config = dict(
    d_expert=128,
    d_shared_expert=0,
    hidden_act='swiglu',
    router_z_loss=0.0001,
    lr_router=0.00102,
    norm='rmsnorm',
    tie_word_embeddings=True,
    batch_tokens=65536,
)
Below are experts of layer 5 (counted from 0) of a mixture-of-experts language model. Rows are named router (the router's row for the expert), down (a neuron's output weights, with its number) and show model dimensions 0-191. Each number is 500 + 25 x the weight over its row's rms, rounded and kept within 0 to 999. Numbers have three digits each.
Before each expert's rows: a language model's description of what the expert responds to. This comes from a sample of Wikipedia text that the model never trained on.

# expert 26
What it handles: Numbers, units and symbols inside parentheses and infoboxes, such as 13 st, IUCN 3.1, UTC, °, km, LaTeX subscripts.
router:501524484478542510501478493485505449483546460543513469469462509496513472492473500516534460491518532510525482541470474491507464543460552512502470493482481509538455513493497528515522506483459514524472490536517512477485529527522502456463557502502483466463477505517514521459512547517484466502486473484487468512481500474472546528500450520500498465474494478509527476516520508408540508535507474491472498486532489486521503481481494492542490530508546492526476497495493532507499501500496496492464524556528484453464491531500513496492532474512514504506525504500466485486507518511501499472
down0:486493514466479459493469505525512504443493494485516485484480500485469477498488444522555489478508493471496514543473456489479531498497492475503425519501492505524474491482487538491487490506528528561501468464500478529515513488506556511494484526481490472521524493500490525503461486507487544513479474506487492489495542494484468473516512507435528513524443456533462505546457462519497503477466491477486512463472522493483478540504473519464510493475488510496498483514532517493526457519503526517504516520491499521469494474504542424521526489474508460496521517483440529506486495497482478497

# expert 60
What it handles: Slashes, periods, colons and www starting pronunciations, initials, times or web addresses, such as (/sl/, A. M. Rajah, 1:53.39.
router:501512460482521496467492504508516440489541505486509488487474521520531485492484531491488467499500525495520507497461492508494455519500574475457499514498475521469505514518483488544544522508472501495484503544519539483507497505509486477467529516514479461450480496511477480498490485518521469484480471495500480505501488508468528494497430472441452466483506523518527504485521488433554504511449459499493497489527463475473493462497462413509473522516496492529500520510487526511487503496491510510481468527540527469462488523487523497516554525507514507496530490482518480508502497491499501444
down0:475519485562481494484479494527464473508499510454479509480501507491495460516516531458505477508514480561501511535519509460471496485504515524528508519467502465491509508491504573510439499480486490514501487496497485482503469484509489486445472531468504540508475537494476495493479480488493501498485507491529510453500446516504503507460446462509497477528490520512528522504521495376514563529498518490464470505513509495515472531484501526504530486528507465489455489512503509537482483491471540511499510516519534476455494512521508518473509499542520524476480488510505525512494479481522494497

# expert 43
What it handles: Bare space tokens and digits in scores, records, tables and chess moves, plus odd byte tokens and pieces of species names.
router:472514482486532497451481488486507482505533510495501480462500530494528508492460486500485464488493530492512504512476518458536465552488548497520491506467495531471490524516479534514524510464478527483521452512529519465523498521510501476470515477549508435454466470520522506495469506530530473505470427531503473487491541478500522515465465502475471481497535470468546494502522506444505480513480477502497505519503495474483515480496467478524478523497514488505485501507439508490513511483509481535481473510541525452476490505464494481472565498476546472510522530510459474499481494473470516498
down0:468532483487503537472492492477519466496491509529482473536485530528539505495492505501497508551519465502494489491521512503549540512531490486492508496501493491523455531521508504495503505484472471491490544511500476518542489501517490553489491503543455460525567509502506482510531484513508498491485475509506514469492492527500552455483523511526501512524479473508458540511496507664492497505498511533514475510493509504506489518506537514495490475448492522489487492503500503533484521551497533503497489493487476516525508461485511525488489481526488561494501528505518517484490505490507499529

# expert 19
What it handles: Word-internal pieces and trailing punctuation in lists and tables, often foreign names or LaTeX, such as ency in Montmorency, j in Viljandi.
router:487511478470522523465480504483475476501527511506506467458493515501515507483472497500512478479514536486511511518494518486525461522480545505505500513483525546496485522504480527533523496478483533471514465506516512456531491514518497468472529474519496448453465453513534516479464495530536459515464435533516471496502523461492519512458470500478460458500526490477556475511526509440516485511473486521498515519520487489479518481489471477524485524487509502508480503509447496501493507482535476527464480518548523447466513505457491484476558497455537455504530522492477475498467496484476491498
down0:454486504506524500525476465459499494464506468473494489498501495483510476484512495448480484496484506529515499527470472484501496486463491535512520548490510485526514493518488546493556510505499469533506483501485519548492506481500464538530526504487497502495520498544481459483536517483438486496537500451510492486460512493509475506489480491514480529483508511506542463498515470466477529471503501466476464552496481539471482494516479527485502487497568513558520508535521532475525519541555463519493424473493514518523512514471500512468511462498481498511462468484542521494472533508497472490

# expert 14
What it handles: Pieces of romanized or non-Latin-script Asian and other foreign names and their diacritics, such as Vietnamese, Chinese pinyin, Korean Y(ŏch'ang), Thai.
router:489485461468512496432519503470518449512539510529526444467468527486504470471471506496488480499496539514538482499452482495533449541467531492487462480490504535470504526533467490536537498496485519489477481535523506460487491520482476454494533466507505464495466470530516479509501512536505485497506498481489472486465491476472511497517459512431454482460509469501517484494538522445537487485500463484520530507513505521486512469505485452508472513525519507492506489514477523504498521517488491517488459518547500451461520526461486475486548516512500483517505507508504463497485495480467497502
down0:518475533492501532529517497530463494537552495500501508486513473495471498510465496481495499539504509490486499497489514472536499481528483463476517508538486507494461485535521498486508526458496506499468492503472483474533514490465476526532518495521472501540494499505505520508487486495492486486476468499496513512487503473488486522499523533535484410557502541525459548492528488508477473488472477502459497489540489468541467455463492507505473522514509477474492506511500570462498482479524520499508571455464487537504493539457504468509533477504481554526518519500500552484522496511509494553

# expert 62
What it handles: Single capital letters, often vowels, beginning place names and foreign words, such as A(egerten), A(very), U.S., E(scuela).
router:500490529491535511461503495538470441465533481500514488477515531483461489490475535482506495486450506486528497486474520504506493563471512483460505488492487532460461520513483493517507454480493470502518481518504502498493514504518471468515537530509537490479492479515522515468499511491516499511478516489559518501505503532446533539498453540496462465496500490523552484556551524450525496506458494479510518493495459524511507473475483487534455541504543476526465526515477481485508541507494538511526492517488504481458516526459513456526517504472538471480510487488517484507475482475461507502
down2:552518506494531469478483494497545491467503477468512455479546505526542563482532481491481485487473534504493520482511515515529551498507477513534489516518512494504513493512503498481496475580453494530517491497459481496487478547477499498479460470514492450506505514528530527540501531481495501539491548471509530510497524453494507466477492514513485453485525511495495496514468508517498480508523505491511528508539527529476525469507459470525499494460536464457508473504539510483533497517526480512510498481476560474514521518491495479533477509492515488499523543494455515527490430518523506511

# expert 2
What it handles: Capitalized first pieces of split names, mostly personal first names in cast or player lists, such as Am(elia), Ed, Em, Dol(ores).
router:504494497491533422471488493514448462479536490518536503464509516506508491491460511512515509500477530507530487470483521509541488541488512478488514487492508556520492518507492507470541484520505495520467488534496482480492528519499479486506506521460511505491502469537521507525532497510529505492501500469524483491489508478477519517504488504487477487463504497492550474520537505443536519522429468475485501540487450515465536460480462458476458512517547481499503511530567491475526541524501526547508515499541534481429499515470541496490500508479520486506517486515486515506513505455484513489
down0:488490520482502522506461481542505478517521487487544472506535480536500532475490523530481498517474536488490528461477541493457540479488543517498505482484487516491495495451465481505510496468497512492486562580494510483546564532501490495542472557498501485507488526542511511505498515499491485517515509472489501467525459491483518474477437539529489508513491515538524527509479477473506552493461497515490516483529505513515500506479521508490496471515507484534479504486496493496497472532475491497464443537493501561503475489548499503513507513510524483466550503537506524459489515484518546478

# expert 42
What it handles: Pipes and spaces after column labels or short codes in race and asteroid tables (Pos | No. | Driver), plus prose like ranked, finished.
router:499498470501551481481455481523480479485540456527506501451476499500499518503492482490495527493501542496515502522467494512513454554488555510519460503475505511507470529523516541544508465489488490449511488533485547435477484510528511483493512498502521471456455465516534499477458516514486469530469458499496496480487494455489541519475477491505470466467497495479543510511488529432551461500457461497496489519502521478493482510513491460510490513514509490512485501474503486493519499493510468501465485513521481454469477501481529472502510512516544498508532549462458505503513494470498520532
down0:454497506481517494512501488487492490462496519492495463527482503547475511458506471506486461502499543538506479521490494524498455494443527508538523491510531489535495465491508495481517540497470448512520501519486481503485526481479443530493540515525526478530506522479473493511511503502491516443480532510545493507473475508525527518531482546483482514545521530496516496530476589448515464528496520510496491497519496539526492511459539508500552497520517504452503522503501482521566522537486502501515487504536483519494474471455478503476544485476495458514540495509506495513479494529522499495

# expert 44
What it handles: Vowel and short syllable pieces inside non-English words and names, such as Bourdon-na-is, U-B-a-hn, Hans-a, Kit-a.
router:513479510478546474468527500507461437480511465501496493484469534473491504491474527499493495491483516511511508525496516474518458539471531508444474519487458573502452520520480498532497492500481497473504502539488522485534506527480457513495525499512489479478467492515505471465513501521518465494482472524531504475476501516466522475529433504504505484476510489500507481531531542441515505490488505497516533509496513503480498486492484492530433516473532484500505493501466538485507517514519539501491463539508478425493498500452489491532539477452552467517480524522499494490493485493512483449
down0:436501474500508443495438465507493500501485538520471492508499490524555472535521481529488498523515531510502473539557515482504475482496497519449519491434483488493496578463518499488526499489515539490497477490475535463540480527473502489472498504485513500518525504521533509505498503496475494510537425495460503527496471500504525507463539444541514487499492471490502503526493504442523512510513490487462514479526514509508526491484524499491516494500481460506471503512534484475509508459503481527502489480523488487437459538494524470478479492467467510490507489498494511532528497455503519479

# expert 30
What it handles: Pipe separators between numeric cells in sports, election and score tables, such as 2 | 0 | X; also semicolons and month names.
router:460532501460560511483482469526454485494535463507496454493446506512536483468460482491499510518528510509527491492483499489502471538504568494491487517461503506491476547519506515542508491480477478509510501555487533489514495511499477472473541472513502468506468503529533487511511530523505471500492479526536498505489508493453524495508444506501468453475516475476538487517485537440561486521471469513508470513520505483486528492492455458511473509514543496502492496480500516496493535489521478490483472507502486476451506505456548500459528493477534477486522529516504463492485484493475464476
down0:506489532529492499500506466489533523495492474465508526500520462573499506513547489521512494517521535480490483493518471504503484488508534513500492475492521563462523520513537492512516470533490518500503530525553520506478511512528534513487549478468511480477469462557521518472491522519541517476523501497501498494453520475466508507510494476476523524439526513477537458467523506408471472504533480520505522445494518473469496530486503479481489516483516515513544520516469467517495481473540512473482521497480503466525458483503505461488521514507484507494506448502525522500469501483499533508

# expert 7
What it handles: Colons, pipes, dashes and parenthesis-punctuation after years, headings or labels, as in "2013:", "2012):", "Released:", table cell separators.
router:491507479473549485467471492508484463458542490498495490466474546500481474487478538499511499501467491515535523520462514527492445522497532496455503508476479536503500527529483520533493510502485519478498500497509545478487484526499511488441482484479495531454496485520529502532474523529523494504504483528512479522479489496487543500497433499491472458494487511496516498531512495434570502530459504494496529494485488474497505460478438459523456505511540499510530526534491504497474532486502520531505468552531488464446484500468511511476523480468513499509485511510484476487491468457475497465
down0:505496496474468523496506514515498500542504468484512517522484501497445519510519527469500526493503504538502485489471507479524542515490481499524521479490511574512492527535519498450499505494469499525487521490443507479534469453497486532512433528484510513480553535469486498510475509499535527458481494500497510468470527450504502496523508499498531500440479520499535487519523518412461523511523501533507536483498483498496487520498493495450496443456509460524513502513479527485514474504487509555538527530458531484474493518494501459470520523476491517483489506473495496525545497521493525499

# expert 1
What it handles: First capital letter or capital cluster of foreign place, club and person names, such as M in Moldova, B in Botev, GER.
router:495475518496547486499495472499455462459503455491506498483477512475467458480459503498538506535512500472538492489464492489493450559500534499490474500496503526482494459509479489509516477471500502499513491536504535510512522483487451480527539504523541498468521491527515510470485544501495460498450529493502479506508515519454537504497473500520451451486508480511549464493520496422570478538477463489509492506507477486486490466473503474488495529514515474526488520532459490439491537474518497536480461525514489506463508534460491484499538524474521495505496495496493479520483489494495487479
down2:556488465510495518505516463474477491503498501528494511471510491491483502508539539518525499473535487484490510501508497517530516493488502505514481470504501508505498520538491530449502494523488508581487473523478487541543532477476460521482506502456472474502501531455526484500494547534493516480479528511518481487505473509499500519542503468485478461540523461462481432457515511467497542501494519490523522494551486525515467464511495479504512487484485516517516489509509492524477511434499494456503485460507460520448476473493540510480518505485487527494496476557527526472425486524499510507

# expert 35
What it handles: Numbers, pipes and spaces in tables and date lists, plus capital initials of surnames, such as 2026, 0, Cramer.
router:480504488488516504465467475483489479499524502503506479476495519486527496476466497503501477485501529491521506514474504461535462541469551491529509518485496527467485529519483542520531516461478530478518468514514507475515494512514496470483528483552512446449459468520534515493489498527525477519465429529513468503474527469499519514455471497487458471506528485466559486507531503448517490504477478502497505514519478487473510472499466481530475519498522490520483498505452502503499505487527483525467474521545534454474496515466484483461558498472535461513524532506458470495471493475463493491
down0:523476503554464484543457471494542502546498534496488484472538574472538512496490535480485510491514469498526543495509480511511494507544427503495532523505550498496513509496501492518491521525492461482510493482476521495465504504468488477490473490470474514495476534508515509501486505496546516501505520477469502499509524540511470524551534491517527518525524534475485522492475507512455480583506518504459484502463510502475483478540514507539444526551523505497512489466478519484513498441499488494500515484491498485530497493505470530498512482517553535462487466505507533504503490496478529487

# expert 20
What it handles: Word-initial pieces like San, En, trans, pre, dis, non, often in tables and sports statistics, such as San Francisco, Encyclopedia.
router:483521518524526513492511469543478445488543513513557514480498531463490493519464500488501525476502534507545500506505485485532488518519526515490519475494476515486488497476511532522519498481499435508500470513489497472506533537526491422502513526517519525482491477515521536488510473504539451507493494487530505488464498533468557550465495513476455486475472482492535489526531500427506519512473485490507492499528465514501518472490466480521442514526537492556470494503497511490543490527505488470491494513491491491428488533460510476477510500504521495512533501520489501539524530491469523489
down2:507513516534516507490497454490489529520505472455468520472521460502528542524508442489515482481515507518521514507555517480519525503507539468476496428482500508462487509536520500495520464483490477488483500509507452452535540508500484531522481492492484492507481513484540498444489488448474522467490489528512498473494501497471481498503467513512511515536513496584531502482530545445463482500506484514496464511531477530500520518491518476505457549549498517488540506502477501464489489465517538510535539503516531511506487515501512512507522519456519539485541487503480492527492522526510520471

# expert 5
What it handles: Short lowercase word-start pieces, often Romance-looking, beginning a longer word, such as sal in salons, le in leased, n in nominally.
router:500475536510515476489502535509482456489502490497550483461532499490490491510491493473537498497482529532514496507503498482520469531493510512469492510486498546504501500503483527533517468466514497461507471550503508476487498519487468482516530481530493516495514486511482460462552515523555498481501473513514484526484518481435522493532500535502557489474475531508541461488535494434543510531474485493485528542494497508461519443492471467495477524485538517545497513510509538472539534521492525516530497547532539508424507518511529465497510531487508493523521504529473486515507502476474502471
down0:480512515518525533498494449547488540462498504513466519497474506491488566505504424541506463513508508542526508526499465514496508522509520495460491487517473491490498517495476511500468525496536495547496438497488514520558520461502497518518509504456465476478530500471524512504522470464495528499471554524465523497478510488485485521499517489476529516501511487493506531524507559467498515562513519483513496462466484490505498524511514490473541537510476501492477516517472525497555533490523454523523488481537500557518447521488514459508499536520460490514472529498492502478489498501507500500

# expert 29
What it handles: Mixed group: ampersands in titles, commas and periods after dates or clauses, leading words like when, where, Johann, Juan.
router:489508478470505517469472487494484482510525496519511470465497515487532508488457493483495488501490533503509503510492505461539459536480546477522505514473499537476498537527481523522544508464484535489531461506517508468528490522506500474492525484535492453443454476515521530494478501524529463514471428520517463505482532469501515516463469499485451484498537486460565490498528500447514486505477474496508502518511483484473506478505464482535482522500513487509483502496448507508503511485509491544473475530550536454469490509470493477474553501473526463514526523500466464489466502473472497493
down0:529457530509510509525503586520468493528566510497513513502513495510518527495455510533492513458505481502482521483528473486521499513481462490481491489511522516456469504462526520485521478513456507516515558520499507524510460497517511501467495494490515487475483524458489457493496494480489514502521514534504464526483555472508502546516478528487536493501472454528476530477504446489522460487517471503544540500503495467526541531502473478508517512526511509508511459502528521477541488522483539500529557497482517508434474506511542490509495507471488544483515477541504478511515527520519479499